{
  "n_experts": 64,
  "d_shared_expert": 0,
  "router_score": "softmax",
  "normalize_top_k": true,
  "routed_scale": 2.5,
  "balance_bias": false,
  "router_logit_norm": 1.0,
  "lr_router": 0.00162,
  "vocab_size": 13250,
  "tie_embeddings": false,
  "lr": 0.00902,
  "grad_clip": 1.0,
  "batch_tokens": 131072,
  "train_tokens": 800100000
}
Below are experts of layer 5 (counted from 0) of a mixture-of-experts language model. Rows are named router (the router's row for the expert), up (a neuron's input weights, with its number) and show model dimensions 32-63. Each number is 500 + 25 x the weight over its row's rms, rounded and kept within 0 to 999. Numbers have three digits each.
After each expert's rows: a language model's description of what the expert responds to. This comes from a sample of Wikipedia text that the model never trained on.

# expert 5
router:539508523441521510514511508466516523519484461508507469490553468491494495522528523489538496532507
up0:521474475492503525528533534518497508446488493501541501509467510442496519455519503499504504511488
up1:535482500524529490482513443485501525416479476491538522536463529497473494499511474548517538501485
up2:472509477527530523489516493524423522501490502484522509525493518517475458544490498510465512503514
up3:484498479528490516502467522500494498508523485524538544526498494482480481523512480512498523486541
up4:512537504494451495523511465487498521506571534478531502539507503481497482518494495557520540482507
up5:486488523533506462524490493460531459493483468529505505524515521501454509500494485467480453503494
up6:518491477492508489497518516522491485467488543510516500489489476511512541502525566510466500492520
up7:502531482469504534503483501503505514524508489482486484497479522498464465482458490477481486522510
up8:527483497476504483468500519527493494518538495529497499528522509503468535514477464509459519498504
up9:508529503490503535514492471493438484524490541487514519488454553469531522509498485474488487525514
up10:546508523495474465513498497522500491521534472539482510547491504473484491445467521526480482486498
up11:504550507494448500532445489459514505490498464510503511541491510488473458531521486498498467487536
up12:498488545497534455491470484545500528517500493523482479523483498461464524485413504549462494510556
up13:510515518486517526492490494495527473461541526522493451497493520518494502505516490527451540502485
up14:485508506519537504522513510481551494485512481473522523514515508477500526509504516469516510510525
up15:525503477495479445536495494499485503528486501514484493513506476459523491512523481494511463496507
Infobox field labels. Field names in infobox lists and table headers before a colon, such as Fields, Genus, Binomial name, Succeeded, plus coordinate second marks.

# expert 63
router:452540541468461503508529480494477478505503469460517496473493501435504481531538550521551500530527
up0:479518522455468507492522515483482502474518521480484464492515540442432489518496484470542496523500
up1:542482491517504496503462537440492526484524478507471487460531485470495506541481520470480492476500
up2:539499519548500529482524467515523540495487438525503482520551508511449478492492501462497502511521
up3:529548527510460510522491475480513540477457503471471456468501521463516510500486517522516496506510
up4:497478519516506500514433537495503552476503472507476508542522483486497514455500478484522500500507
up5:483494492518546509524503543510522471489488499505473536519510469509489499545531503498534502473526
up6:484505521488510528484491512464514515463489505486528480504501485471496516489465446506511483500524
up7:529503478520474544480522491527491512513500506468498500508502486536499528487478499455507481519469
up8:460516537502485499502497482514505510507505511498498524546487535515528491450515517522485487529525
up9:514511516468502493473511469546495451472499553517485489472491500525508500495527501516458490513501
up10:539496495504469501478483456494541541451480503466508472445492489490470505535474534517491519469517
up11:481470450551510555438502480531514506491516532482518503467538536507523448507487514531532505524519
up12:525502522493474535520487522504507510512492497520509497523496496485497531538507466489524500512486
up13:461529514497498520478475490529522469524544501524513549483482495490481526484504494487481504539510
up14:474484551503489479484471488503495515501528486506511518518492496498564524523519507472536516562507
up15:473494521500459473477503543535488526511472526508504508528484518552498512495477488511501463507555
Time and place prepositions. Prepositions on, in and at before dates or places, often after launched, opened or released, such as On September 30.

# expert 1
router:510451537511470503531520526512465550533507489487535480499491532470524538456471516493524529452528
up0:477534538460521515547472480526468531515442536528505511510480500509502530503500518471467519506529
up1:530527485489486490542492510511512458449500500521488491522504487507488483492469494532513545497499
up2:554510489515485515534503446504491528503505473470503454496490486498458512519498528532454513539507
up3:476438513499519488528462524519475477519530506518477510493481549509476535503463505527529512512499
up4:520443517531456501477471479486514504483498478508475558475475515480481481452486463481487480538495
up5:501497494486488449553568507474533570512499482523527496491530483515493548500464495519483512481464
up6:539515498540513481542483496520503566495470513502506478487497526495515479451495498518489478473453
up7:521480537521508514532473500497495531478536526493545484446489527503516501477474430508477519497525
up8:494494494510478490472521501524464524525533473484482481510530467467487515418480497525513520485478
up9:479500535468502518510457516540522533547539520503485453510498504478510504481509481501488474532523
up10:539481536492478527498498479506499493500477485498474496458472468515501479509525499480512467453518
up11:446498540488491493504518532468453525475522513482483518503457483500515484506529539493510479474481
up12:450496532510529516480468500539495501473504481487487501488467536488531525559508542493493468532476
up13:481464431529510488535534509505477503457504518476480500483513489504525553490478507478493501489504
up14:505479493511473544522503496498506489420531494479536529517531477520482500519499508502528488482510
up15:477479503470527523496505491524448465531462458472486463509511527514509527455493458513490483492492
Word-initial capital pieces. Opening fragments of words and names, often capitals or acronyms after hyphens, parentheses or line starts, like GURTs, ECHA, CT, co, dis.

# expert 29
router:516492458482505480458487483511524467516528563531505502519506549523504489517520510531476479481500
up0:543475538472548448490518491495473462552507502510560460496461496482492523466501498482476508502518
up1:524494539521511544510492520515500492501511559497532489479482535544559470482498498478502454443496
up2:486496506497518500474498525473516523526483516530531513537540466457481497468514500489494503478476
up3:531473439503551526506517525492488486538479477540514526512491499488519538486489519523495461503493
up4:571509498473486503495511486533510459506496497530497528508531529512508462521537498510536459534440
up5:536501510518503497430475522526526504561508528530509513525506520545482520498467533498509480467494
up6:527477503475525545533498443509481519450496518500457489526503473488482494486471467495551510491521
up7:484501523473491506506499520527531496529520511496537528486521505478513503460528476498487493502521
up8:475473507510495485495495488549515493450533515469512535517466530506514517520462512493511486558477
up9:500518456505468504557447457490492478500526519518537514485443544486481491501480454505468463478481
up10:509478502521489537509492524445528502532479531478487463499490498493466473495500484524473506514470
up11:560492511525510519510489488481508498511503535464469496515499498530473491487516491487488492524475
up12:499515489515491498494523523499536457511482517550518515524508495493482512509453515457490516523506
up13:512467463535520506484510459500514487531532550492480516454534466480462469490501474524484548498500
up14:509510506511440531518505493502491499465488505499490511484499518519491451483526477464460513499509
up15:555482457470487510472523516524463511472482528483486518498522471523497495507485507499440507459448
Sentence-ending punctuation. Periods ending sentences or initials, closing quote-plus-period, commas and parentheses closing clauses, percent signs, and connectives but and so.

# expert 33
router:475522528529448503519491487481480505523521561496469507505466478505521502502477498528522499493501
up0:530513473496505467518522483491563522479483533519475541475498465516469558497492499511457529484509
up1:504484519478463526536495520530464522471522505559499516425512460530473554484491515496525511515516
up2:519496520487529507486497541513472522473527499460501505538478495507441468469477529498490500519516
up3:492481519548482507452504491484507502489492491485480556474532513500467491542513478522509488530500
up4:511484457465455545554446481500513483514509550496540479522458493478520512523482471519454482486467
up5:469525550533501491466469503516530527502469535492515470469527494499510500529495525493497504487496
up6:464535496501515524489482527515532511491518504457489464524449530483500536507551499534492523461486
up7:502523505544473498514499499510488513455459562555484500541522470503482517521488477506475505498484
up8:523488475518514477510489515534483468519451487514534531471484526488482458505569544497513532492507
up9:475499517548489485451463499518483466473518484526505534504495534527522470524478472503516501530536
up10:519527470504494517524489511510503501511498498504501424529555485534535518522496503503528489451456
up11:493514504486492505438526505522447527495498477499515488529495508511477515514495484459544513495500
up12:511489525485506500480525474537480501521492500489512480473499548487492517558473541478512548500505
up13:484525542471487505527479532513515460474517467510526505461509480500509515501486509484481491505478
up14:458432503499559495543486531507514519465525480487491520483462509509495495539499540517480497498529
up15:537478515502545512498465487476494544502491511504496522457527489467479510526522520527514514510497
Year and number digits. Inner digits of years and other numbers, especially after 19 or 20, such as 20'2'4, 1'8'47, Chart (2012).

# expert 26
router:511532493477448477493502507515502501515491532450471489540516521491491516476515452486510535499504
up0:476493537504528519510496515536507492514510519465459531526469471535466459489513522482493462484500
up1:505451465510532492501503448486492529490507538507505481477497459481503509506476495491467534566483
up2:502537505488523498503482520499530569513505512463485507481513472539476496483491506552520556521488
up3:431525501529472522490449507517528458469506547517449508504494514527471510468461509495488494531504
up4:504443509478449472538504508442502547507530527455512559497523504520507514522506514536489474532530
up5:506518536525516459531486487529462479469519501479481471497481513467497478503494480482523478513487
up6:520500517533487533477524476460519525504463522527477470521477504493543502528451489495516524510555
up7:482483503519516473494512505531514492509597458534504487459499537472479509517530468519461499526486
up8:472478529509523502521498477512518481480509526528489469520546479505489465445510490517493509499443
up9:485511472467493487471485498515493497515490533522512479512494512514460507488465460469512479521533
up10:503471547488514499484523494479471505496511479503495485510512499478529568468512508519490479495505
up11:506524491521451555541482459440517495465466507503518543504506522521492497541496548520443519484475
up12:492526484442531524442476471495486501514485529502477476538462507476476490482497516543524507486481
up13:477483495512513522470481545523471524492498417526476496504486505508487510476541522499494522509501
up14:510520565482509485505498494538464489521489500487472529479469478514501507525521500530536479506509
up15:520512510481502508462493537502483452533477505503486522506491520477501509475468516506525535526502
Verb-like noun stems. Short noun or verb stems after a or the, often taking -ing or -ed, e.g. mock, mourn, vote, train, number.

# expert 8
router:522452475478469489540487521511507493473530506520550539502511514503502462518480518532432521514520
up0:488492494499518563537473507506529456540482506485515526547486500505525513529473505506502454495489
up1:474462511480526543518526552542441496551537466553517447486467483525461515517457517539522443482461
up2:484535488539510506497545520527498488489480513522526531478511460474505491531466492505542520501518
up3:529506516498529549495479510514447483505485478471514488511472504496488527527529507511490536529489
up4:473512521463490513540509486488523522512503495503475515518514549452478493533510487488458545533476
up5:512474511485445440511480458506492518450521501460480543506494499514523458513506535524535496518541
up6:462504482485485508505435489470524487485493480456511496500530510536505466534554503474479474505553
up7:538536515488445499495516503466529533480503525476485495471502504522522516477489482519453452498486
up8:489481480473507480524501491532509497577522513492485500534470511465466469530522453475518516500511
up9:491469519522476511519479489494543494499512523531532524506502501510462529475478492472484501504499
up10:535483488450500495529482509458500511496531524531519464507545508517474538470431511501438501520479
up11:496509501509515529500500472550495502438503493501490465501457488510522482525524479495498528523499
up12:494497540461581496463438495472516492525521535485490500498487482540477531459479500493518512523527
up13:508545530503493519513504486465549502493495461502545506541516477490520494499469509499492502474507
up14:448484469527485480479524488507542507546515524502518573465577515490494530509472492494513502516502
up15:520515475529500534531476532501506523504509536516470508494531549538504514499495482473426496518485
Copulas and clause commas. Forms of be (was, is, were, been) after a subject, plus commas and periods ending clauses, e.g. it was announced.

# expert 3
router:489497479510540520481482498501507536528456547497530536503500489498491502466456511508508490496485
up0:500506530457485499540515505501476472523472531501512480493531504508479524516518507497489501507478
up1:510502526501452523517494446516504466545495542531508520468499538505525477532479450512491497465508
up2:494525544472443460486481485505528471491496508517466527514541538511474455503481537549483538479533
up3:473517493496472494484506476471511518532502529523486516461511510477493508506472485516507534510498
up4:503520491484511517505470508499504493475526510514446498524546483513520507525517535480527441484488
up5:524498531526532506488556480473488555498528486468477515510495495523482528508548477500502534477459
up6:505533448546486531486465541464496545487544522478483545531512482535504493479501512513524511473473
up7:535505489576477506466507468545479503504514504518488489510508482457521513450547549502503487492478
up8:513456440508473502470473483513511490438505552517513499541505492476491490527484494499462526502492
up9:496452507482529532493491518467462509523466495464524505490505499489523464565531491532522507510509
up10:504528525489479500490529493581474518464509485521515484500474522448500485481481473485479502537494
up11:502466481470501476453559501488503504494465514505446532498506490517487500501490514508514515493514
up12:538511491508492513457475531526511494459538466464532503512529517496521523478498524492507465509550
up13:489467520501457550452525499491507522526454501504525547500475514478497505483476490516493518503485
up14:511527517477491518505501498494461519507451445508492497491486495513475506476490479551544503491515
up15:487539537518508471481482506481451473472517562531487479501483503511511462516503460544469520535487
Name-internal word pieces. Middle and final pieces of personal names and place names, often foreign, such as ru in Daruan, ier in Włodzimierz, ville, berg.

# expert 57
router:479525506494490471523516524478527524531511478511541507466542489499463512518486482504542511514540
up0:498527464481462516496528447516497498473509471505563472467513497485478515508497510538517508498488
up1:525551472496506494490462524499520534514481488504507505512508529496529495546486426502558500459485
up2:520494523452496479519456525479505465475484503496494483527531543490491533516467503515507539505490
up3:497540478499480469526558530526487483450481547492488428551504473491471497484510502517527491532487
up4:500461460502526521515498477525481478485487487453495479489535505536564485446527473509517484510510
up5:474470504458544511499534515510519542486537502516455524528547482509463521516486479501518516470528
up6:504476556462499481513480496472518486468486514523527536520481531499482481516503498549456476565489
up7:515516470526479415483465508505530494525540492472472487496536508489483500512491453500529514530515
up8:499447514470514525527494446483510498483448510478531492494484511507510501525492500536516494470477
up9:518491526488465528534522524459479553505549459480510526531512495479505477539489512507493460530474
up10:485513508476526550537482537492517513489542509551479499508509496524484460503439517561479535449505
up11:524507517470495495499485520498475489506496499520490513516549523560474466535494460527513533516523
up12:516534531519527515483494502476527517489497509456495460501511499523513546504483492522548530493501
up13:472486532507492511536512456489504496473465494440520497485501505510511500553517458468463542484512
up14:520532478488494473511489498515509487538530489438508477484482474492520475506470521472508531476468
up15:508507476493490475483489451482548499493515499482478509555465507451519527551478519512473524535538
Quantifier of and conjunctions. The of after quantifiers like many or two, and clause-linking words such as where, after, during, when, because.

# expert 2
router:486488460548515538503481471517488481471484503534511458457519512473484484468488534494504514526472
up19:497546490494460538480508484503495545515490511488455497485491543474483502508479518491459485457520
up20:521450559522505507495484464486530492525506529514463526482508523460495476509525495525464493523519
up21:520474495516502517514475501496511549478482462509524469483470505503522499491496477509482467508504
up22:466480495477517552466456497455482485459549517492503489482538489526501529510508503524497508495517
up23:487498480520470466497525459456523562482498464503467509486510475500489484539477452535531513497532
up24:524511517497499511546509478482484504519502524477487494490484484501461496494488511518473502504474
up25:512482488526512480505478524468500496480447474524510496478511495505512509523506484495542517489488
up26:460504490486482514516465550496487495505474521500484512477499496485563538500521547554523458500478
up27:500501520484514472461481527481526527469491503474451529489484515480510506484478486488521498489441
up28:532452503506482508493535521516444533507494457464504526479486509481473500487479480534480485481495
up29:505484542502501484531526528560472459500504516485533477507491469509499529473499503515512462481460
up30:498519526549479465521469520509503557508479503486473481538462471508501474512492516510465538492433
up31:475498507502485436472483538515513525511504527496525490463452490508493510553492527502523469505505
up32:515477501543505557526433506499495502537494480465480498558487504514501498472536524477479509505447
up33:465517456499517511477471532516472517474500480499470491546519513490504506502526486482470468528562
up34:533489498569505509505503474493504497478489517508519519505470511495494513461490470523501481544455
Foreign name fragments. Inner word pieces of non-English proper names, often after a capital like K or P, e.g. Kriegsmarine, Kishore, Kucherov.

# expert 31
router:463500474492532505508515473477496527478460454510513479544443543518516506474501518517538514490448
up0:488518530462533510504497523499455552534480471542514469508503540554523499489431511499491497498514
up1:499477525504503521498519470544522497518461507446504483526432477473496520500465485471492515482472
up2:507468477508506521488484493525501512521498485515437531536468496514522491501505484499482470484533
up3:496444491487533519526478488520482511453498519501480496536483535479523486501508502454512505506472
up4:475491496505459462485470540498538547485488494469521525510511487497464502499463486467508460506519
up5:492515490507500527497511469462467555464491516513528512522479503508459519503500467483499513519489
up6:499516510439483493551473492489476501500511481466478506515491495519482481502460417482508537511505
up7:539519513498477500529475513546482512451506549533446512502472490551503506495522486485491501493486
up8:440489514451520531504500460476478509506506501505500478549464480485509494513506477543512468514452
up9:487516535515493549467484476492503519544497511496482475493481514499513481490499504533437512487534
up10:511512544527499520490458478535484464483496490497507493487509510501511500488469547503522552517474
up11:539482510457534485473487497531461513518519491474471496497500544487509552454509535554484491492557
up12:486517508517478511497463471511519550512474532469481519470456508515506469506488476549511479502492
up13:488490504510488534498523475463513510502479495530523519449496468519465482550500457522492497494483
up14:497502501476521553504498496505486485480496488510525498494532529549500563531497512520511503526481
up15:470498489509519560513532506479490496471494494508513519500468509503495529476458480484484525494491
Digits and codes. Single digits inside years, ISBNs and numbers, plus capital letter pieces in acronyms and codes, like BSR, AMI, EJ18.

# expert 44
router:491479485475450482500496493448465521500469481537466481514483489481501492524494530544517530510526
up0:550503506477509453515522526490523510444455490489493564531479480533452457497487522521486512498527
up1:517489540509496493464489494521503499528451512511505528483489517510500476521531524513494475538488
up2:473549453493533522482475475481524532482467511459489446504459495506512528533500547515507540529516
up3:501530474517467515489488491493489498472514500463505511444525510504495526548460484516531513503500
up4:478499516492513515467522484488488452462517515508524484523491475479496547473481523485510557532491
up5:566511483502493502509497466503518538494522468520514506518473517496471488516452495509501494479505
up6:542473467480480499509496506484500490518496510547486524510532488507482524546517504499461472541489
up7:510472468529531498490512472480502487555511538508530466519474492554471512506494524450502501466486
up8:503509483493485541476483483447492500511465511480535471494487513471488525509476481513493503508457
up9:455479471511478473523522494461514526467523520534502513507508490498488502514473466504550455492519
up10:512536450519517486516494455535482455523522539502470529531505456475520489490506520499509516475497
up11:502519464491525496480456509451513552496529520496531513484537528537473438498555462532469503510532
up12:497538495504504510494461481465464534517509516476552477511477492484476514505482522486510483501492
up13:490510494518502532476536488520526487439474507510531500519491494493506485536457506492508521493467
up14:509507545515509553505517497520483538477497449499508523438496498541429500489512479499543470547531
up15:509477476527464519496503470497507474450502507491535469526476442530484490500505504497536532476500
Digits in numbers. Later digits of years and multi-digit numbers after other digits, e.g. the 7 in 2007, plus century and million.

# expert 12
router:485495476454527493526496489481512526463476525526513498510513478523513501497469500516519486512459
up0:495507465489417512500479526515476521500490532500503531487549485497487477506456494536537503468499
up1:488503501465491539500482493517540505481458507509520483515501497510502438508526498502488504454471
up2:537506549506497515496492475457544489459523494512506507489479520532503523515532532497501500497468
up3:505493532500506508486556475522489510484497456500508554541499472499454533509477526501484492513491
up4:520520503437517517494550500481510463461513500475437496518476515456475516519525544504502459481530
up5:463473476523512525498513486560512489466525500476492504488553473488483541527477474572499469527508
up6:495494502489509511481458461514467521504495508504500558563516466511504467472512520479482483519521
up7:522472520468491529526476456504479522473481481506472467508568483494523503497508514517548579477482
up8:495494529497508485506523467489487495542504499493518488518448559510523513497466514486494533526508
up9:545488496511492472473551440499500526475538479467461487447527498570472486530484544484437482504494
up10:510473501501550476469514472509520492506510542517526503491475500494466508482469448488440486509514
up11:495525508509517500483507457506528455515472500486470527508471481519541519504506554481566469519488
up12:486478488493495496501466513445531544501465466486476508509509495496498514472458485480465516525473
up13:517507538507518483470454485492522473503514494518508531465483480540481518491496472497474509525512
up14:496490499454514516521509527502512548457483503491440472479521486471516548487530505504490458494434
up15:515469480513500500437549494506508508474489499516528485517493461496521522465463469478515500503479
Proper-name word endings. Final pieces closing multi-token names of places, organizations and species, such as -ford, -ville, Holdings, Range, School, motorway.

# expert 22
router:497486520494445534498489505532502462431451470500510477480462473453531482512533487508492497496521
up0:496487525527477521491501475522537518501527484508490505509491473497456510500506458474524482526501
up1:495479494492489473495505475474461464490494540511500493488508472508472523520492517561543481515480
up2:538541490501483537486475493526450524502506507534476485540510531443509465512500501523475483513515
up3:494525539479460493519472444506466497486526503511483506502487474508524518479514474512485485526516
up4:503507526513534502514528508491454510489514512552468480512442539520524531513533496514487514534497
up5:455514522531506535471502516532454511552502513490476501515456510474466459503479512502505453462535
up6:539505499479445492486497526517530528476477514493529471520484512451485474508504513480529505529481
up7:519513452497512489491447458479506489524483497512520505477464441448465490499483517510520519473517
up8:469529445457475480512455508500476491495513473506539498540470537510504521516498497531468522466524
up9:557475511528465529518468520483486521520502449495454486533516476542513491475543463537508511492515
up10:459515506489488493521528529514509510491506523494503521535494480525473519536490487485476499472463
up11:492490498535522520552507486506462487451521525479476471547483476440506477504471497504477542524486
up12:484526496498449529519497517538495500512513504477512462463519474492432546554461497465499500504519
up13:492448492545472522486517509534510498486540501483519501455474463511532490531509504515481525501516
up14:468463505455516500542464480479478505546524518503468510497486518516515513497482491493480515519537
up15:482496509468488543507504488501514426514502524540487486527510481520502530484512503520556494470502
Commas and linking words. Commas and connectives like as, in, where, became, until after a place, county or university name, e.g. "New York, U.S.", "with Berdyev as".

# expert 7
router:493526466465486492512508510495475549515502514509490503512500491546513526504493487515491492506474
up0:519546518479510526432497488494485544511545510512508521505480499514478474511486494496516514509468
up1:462489478486490544508480492490501543488517511495503492507512470506477543499462498483514470515544
up2:519509511487493533539499524502456520472573545501506479486510521522532501538500490533507542543503
up3:472542481477495480497460518519498456448469503453492517518536499513503487539542475501489463516485
up4:471523475501468449516532463457524493522514508461522450529498499527466517477457519508515502510539
up5:496517496537472507525481519511524497532488498499463522456531484527466541522487485527480514484491
up6:481496503515488518482543469485502497486473526459522520518510512538480522498497488469551502483501
up7:514508487475505483511506489467525537534486495496511447508523483509486488499497506508507520507483
up8:510523539519533503540530480480512535504527510488510486500482475490505507516482481492487478529486
up9:467491541500495497510540501497501513522508489523442484513500477472518522501475494472458483490518
up10:486489459491464517507503512485497517548491516493504502491541489491512525480564476509472504532479
up11:465504459509524532431511530488483516508492514531483491468514515511494505528535521502512507479484
up12:514509487452509507477527475528494505549499522506482497524508502512497507520476513425491487468506
up13:511504522502480509479504525483463501501508465477486524510483540508482502555514493508502527500486
up14:483507533483545474520480509543530473458514481513509485429498474500485499491493474529471530500526
up15:501494480455516460502530560479510502490462498462544531528484531504550519550476470506458514487512
Word-final suffix pieces. Closing pieces of surnames, place names and other words, like -son, -ville, -ian, -idae, in Midlothian, Cingolani, mahogany.

# expert 36
router:547479481467534489480490508512479482507530497510478489511508544526502485482494515557464471586545
up0:536492524482504505545512438515474498494515505440508524525491508540507524472528446498499526515486
up1:560532503508514492486520518509552487517466486467476533537522507499519501495493546531458503545544
up2:482498469492487493532506488504539507548478552500505512525507537498506497493440528497510489508478
up3:501507478499510534473462500490479494476522522486500472481476531551508509481463495539468502465544
up4:494536469479486483521492536458512545504504524523506494517484517478475474479514507541520469506498
up5:475519538469492493513504474501493493529528462465517551534499492507547488513518504506459482531507
up6:551531493506479501500518501485497539451501517514520524467522508488509517482486519471545510480509
up7:482475482476490512476520498483512511522499476536520500499499521536486533498536454500509496491488
up8:555539505502517534445505508482467488509485542481507474496488518487517526456485521500499491479510
up9:486494492518485482440461489498523484514524501480498502482493525537481505496502513497504477504528
up10:464520489531518458509483507510506503509473502463484542494518442481520490528494506463491492507500
up11:502522483485533477486481489512516531484508564463505533497495542481497501490509530527479520465520
up12:536489495489515526524471485501541475479487539473488538472529514497513484526549515491483470494464
up13:479491501498524472527479464533565470496488486526521467504484530460537509540485494480467503519471
up14:482514481478486530536498517472536506505486565528494548507478491479441548504441509513488499536545
up15:524443507497486518487472515505466486497523477472491516558512552512491515466483484513473523536468
Mid-word pieces and CJK bytes. Inner fragments of words split mid-word and raw byte pieces of Chinese/Japanese characters, such as flyw-he-els, menst-ru-al, 観.

# expert 6
router:491499518567520506498496475497528493514485470510486481477476468491525523486546479487549528486512
up0:550504494543490489504505467492502505533521520495502538484547484507494471456503503532526495525501
up1:468476500491512521473500496559465512525528510484479518434472505471510531510493504478487509534552
up2:476489538514461550529506498545526508520495470452533455493549479513478501535528489566506487471540
up3:518456524530517507520500526478469579514454499516523515487471505543517517488513486494514446492524
up4:477463539502509521473459484506459503514465507507493493463462476483458545523506507472497511480507
up5:522446554526465525477469512523498516504485510551499485463454495489482476503476495481512495488501
up6:551499544547490524504478512538485510482519476467453523496511476493511489511538529487505518498511
up7:546508522502531535487496519519504462502478523501460522503470460497497479488454462520500495440503
up8:527480483523489489469504519477510523440523552507505529487496522504501531544457498481467544502498
up9:489520481548504517521473523502471557500540512460470455522498498524538483476480477476520492452539
up10:516492508498561535529522521529472506502499477509517506495489468449479501515485476477483513491519
up11:469460441493520511487515498489505502492473497463501522497470512536468523519513511541537512519497
up12:524474499495503524491459470508514506481500489455513496488512491489518486495492498487497447475560
up13:559561461510513494513511504481475474528503506503503495495543509465491517483474468523499516488446
up14:521508504509487463502486470585466513497498500483500456503493488486487456498511505534547502500546
up15:482510510537522509532454510487471489469513501502476478532474519505503472510527479486518476509478
Digits in stats tables. Digits and blank cells in sports results, election tables and population totals, such as Total: 1,082, 3–7, | 0 |.

# expert 59
router:492465532473489497518502481514498525509468464495507469463464565474494509475487515520533544525470
up0:511508478507498513474483500546518489495447488552489510518490513497471487500493535491454510473486
up1:467556488493495496482485507478497513483482537468504476529501485487443521479503468470496508555470
up2:491460503512490524478500532487495472464525503497514527515513488498497540550495516521474491538491
up3:504521497484506445485463490466509519516492491529503525517482508514502493460468545476500480532514
up4:476528501479531533498516488511476513488515448522492498469482514482504501511486505523499528502488
up5:490515515495535488532495487494479544513515499461501499514473499501492520453494470477504483506508
up6:475499485497497488501433510471462520507536528479490515465475477497506457524517527487446506546520
up7:448516524512476522511479482550469497488501543528499468442486519527501528500451517536553510545487
up8:480518507527507514486512482506467484499464487512561511504495467519507464500490511470489441521508
up9:510463518521490520506478501536484510464467466511481460502535514495487525512502514514491510491508
up10:492486506536464517548513501476494512489545506492560465500469539477485494499539492499528563497461
up11:547508487541474529481505474494522552536512471476513509496455499525509505512500467517484518480470
up12:485502508457514467520502494507480506492490479465449455553517506522432535518458495521506498522514
up13:485543522495488520502443532501478537489506490490542514532477491488490508518462466481548496514511
up14:506523468532509545482502478493518533533491489477522510508493499495524472488509502552466500531489
up15:478491465455513530493531515511482534496479496482506526499498518485501497494502490517435506446511
Math, chemistry notation. Symbols in LaTeX math and chemical SMILES strings, such as $, _{, ^{, =, degree and prime marks, plus assorted word pieces.

# expert 45
router:480525507530471477494496496476536505528537505488487469500525480512489537520486479476497504528509
up0:457510505492489535475536484488522541502530535470517501497480527491492498494513522535503464513575
up1:502517501520514488471564463493529506528502458497495512511509485496476486477497508523517502515482
up2:457495552499490486521482531529489496509494477466485498470521506438488507497484515463460497489535
up3:471525526492510455540479476491506491582517501539516493530463503485497537473471503460499489466531
up4:509439520514518533495489505494504480501485549481537504519516490504540499491561492518522500492524
up5:547507522493463494495517513476508498474515492474488508492518511498467532529450521512501511516533
up6:515515503535477489473454491476484499545523501490462532479509479505507490520509486501539525512501
up7:527456490459459515470519486500472533488500466519530476534476498509498493503546570521483549500544
up8:499500469477509526444478496476475501475454489487511458526468552490499530567495470508476486556492
up9:481503496484477511520512545472485504528507459513519524506504521520462462477516484466480531485545
up10:492493456525498532549513503523545480505490506433523518551517487523465477536472518530514541477456
up11:484531504552497424484506493555559486537494563519514497489526507473477507498464540501485489519491
up12:517509509495463519440462508537513530502500490545549501503475466503531519487499513489537507513504
up13:476498459491474503470466489482533490514494499507473532506495554509504511469490500524499512474498
up14:516477480531485541493476483579531489488509508498463521475524458484444455512498477482489473474487
up15:520499510488472476496507476494477457516548508506502511502511482515510517528460526520480493531503
Prepositions linking nouns. Prepositions after a noun or verb that start a complement, mostly of, such as season of, evidence of, including, between, against.

# expert 51
router:474508529469488504489525512581484504462504519501487497490522536495508518521536535511504491517464
up0:473515499509488538525467459565520525464508533484488506480475500496522525484502488525492513536485
up1:537505560494490527526499533489486457526494453446519522485529507494477498505474493537549447471494
up2:492450501496474486523491487494460548516530515504533486514468504493499435502488478500489487548456
up3:460529503535525524508518482531462527449533538490520534500518470536506508518510493510502505501511
up4:518513502521522488488474513505498456524512473517482520482539488503559478514506496461509481481511
up5:491501469492445474529482516483481524477540457458494507523538470464543506494474482467558501533520
up6:495514500495478483476466513508524543495540508513482515498506467487473526478506525468518514460454
up7:516543528481526466489487527528495505471510511537481513497534518497511512524495456508470510469498
up8:489446515473533541508523462483505493451528489475497559498489511476471483517510479504503541507507
up9:508462493482444475490501529500436513517547515498499531487526503478528505491492546480502480521501
up10:499519519492529491461533522502511521479513496505493529503456502500504480524503461524491510502512
up11:474468528496521519494499467527485498474502532492492482544463520501508501508522535496510498520450
up12:492512500493532527522510450526568498512481523465431499478520489500530517470521490507462494482501
up13:516520504525518519493528475520514521509469465506500498470494542495479492508524502510530471530479
up14:511531526502518475474518498488504549502525473473509497544503508477482504523451475498423512498511
up15:504438502473475496489516501463476511489470481482530505491512512532557505508501522497453518485551
Mid-word pieces, past verbs. Inner word pieces of place names and other words, like Cal-ed-onia, Ist-ig-lal, plus past-tense verbs such as won, named, established.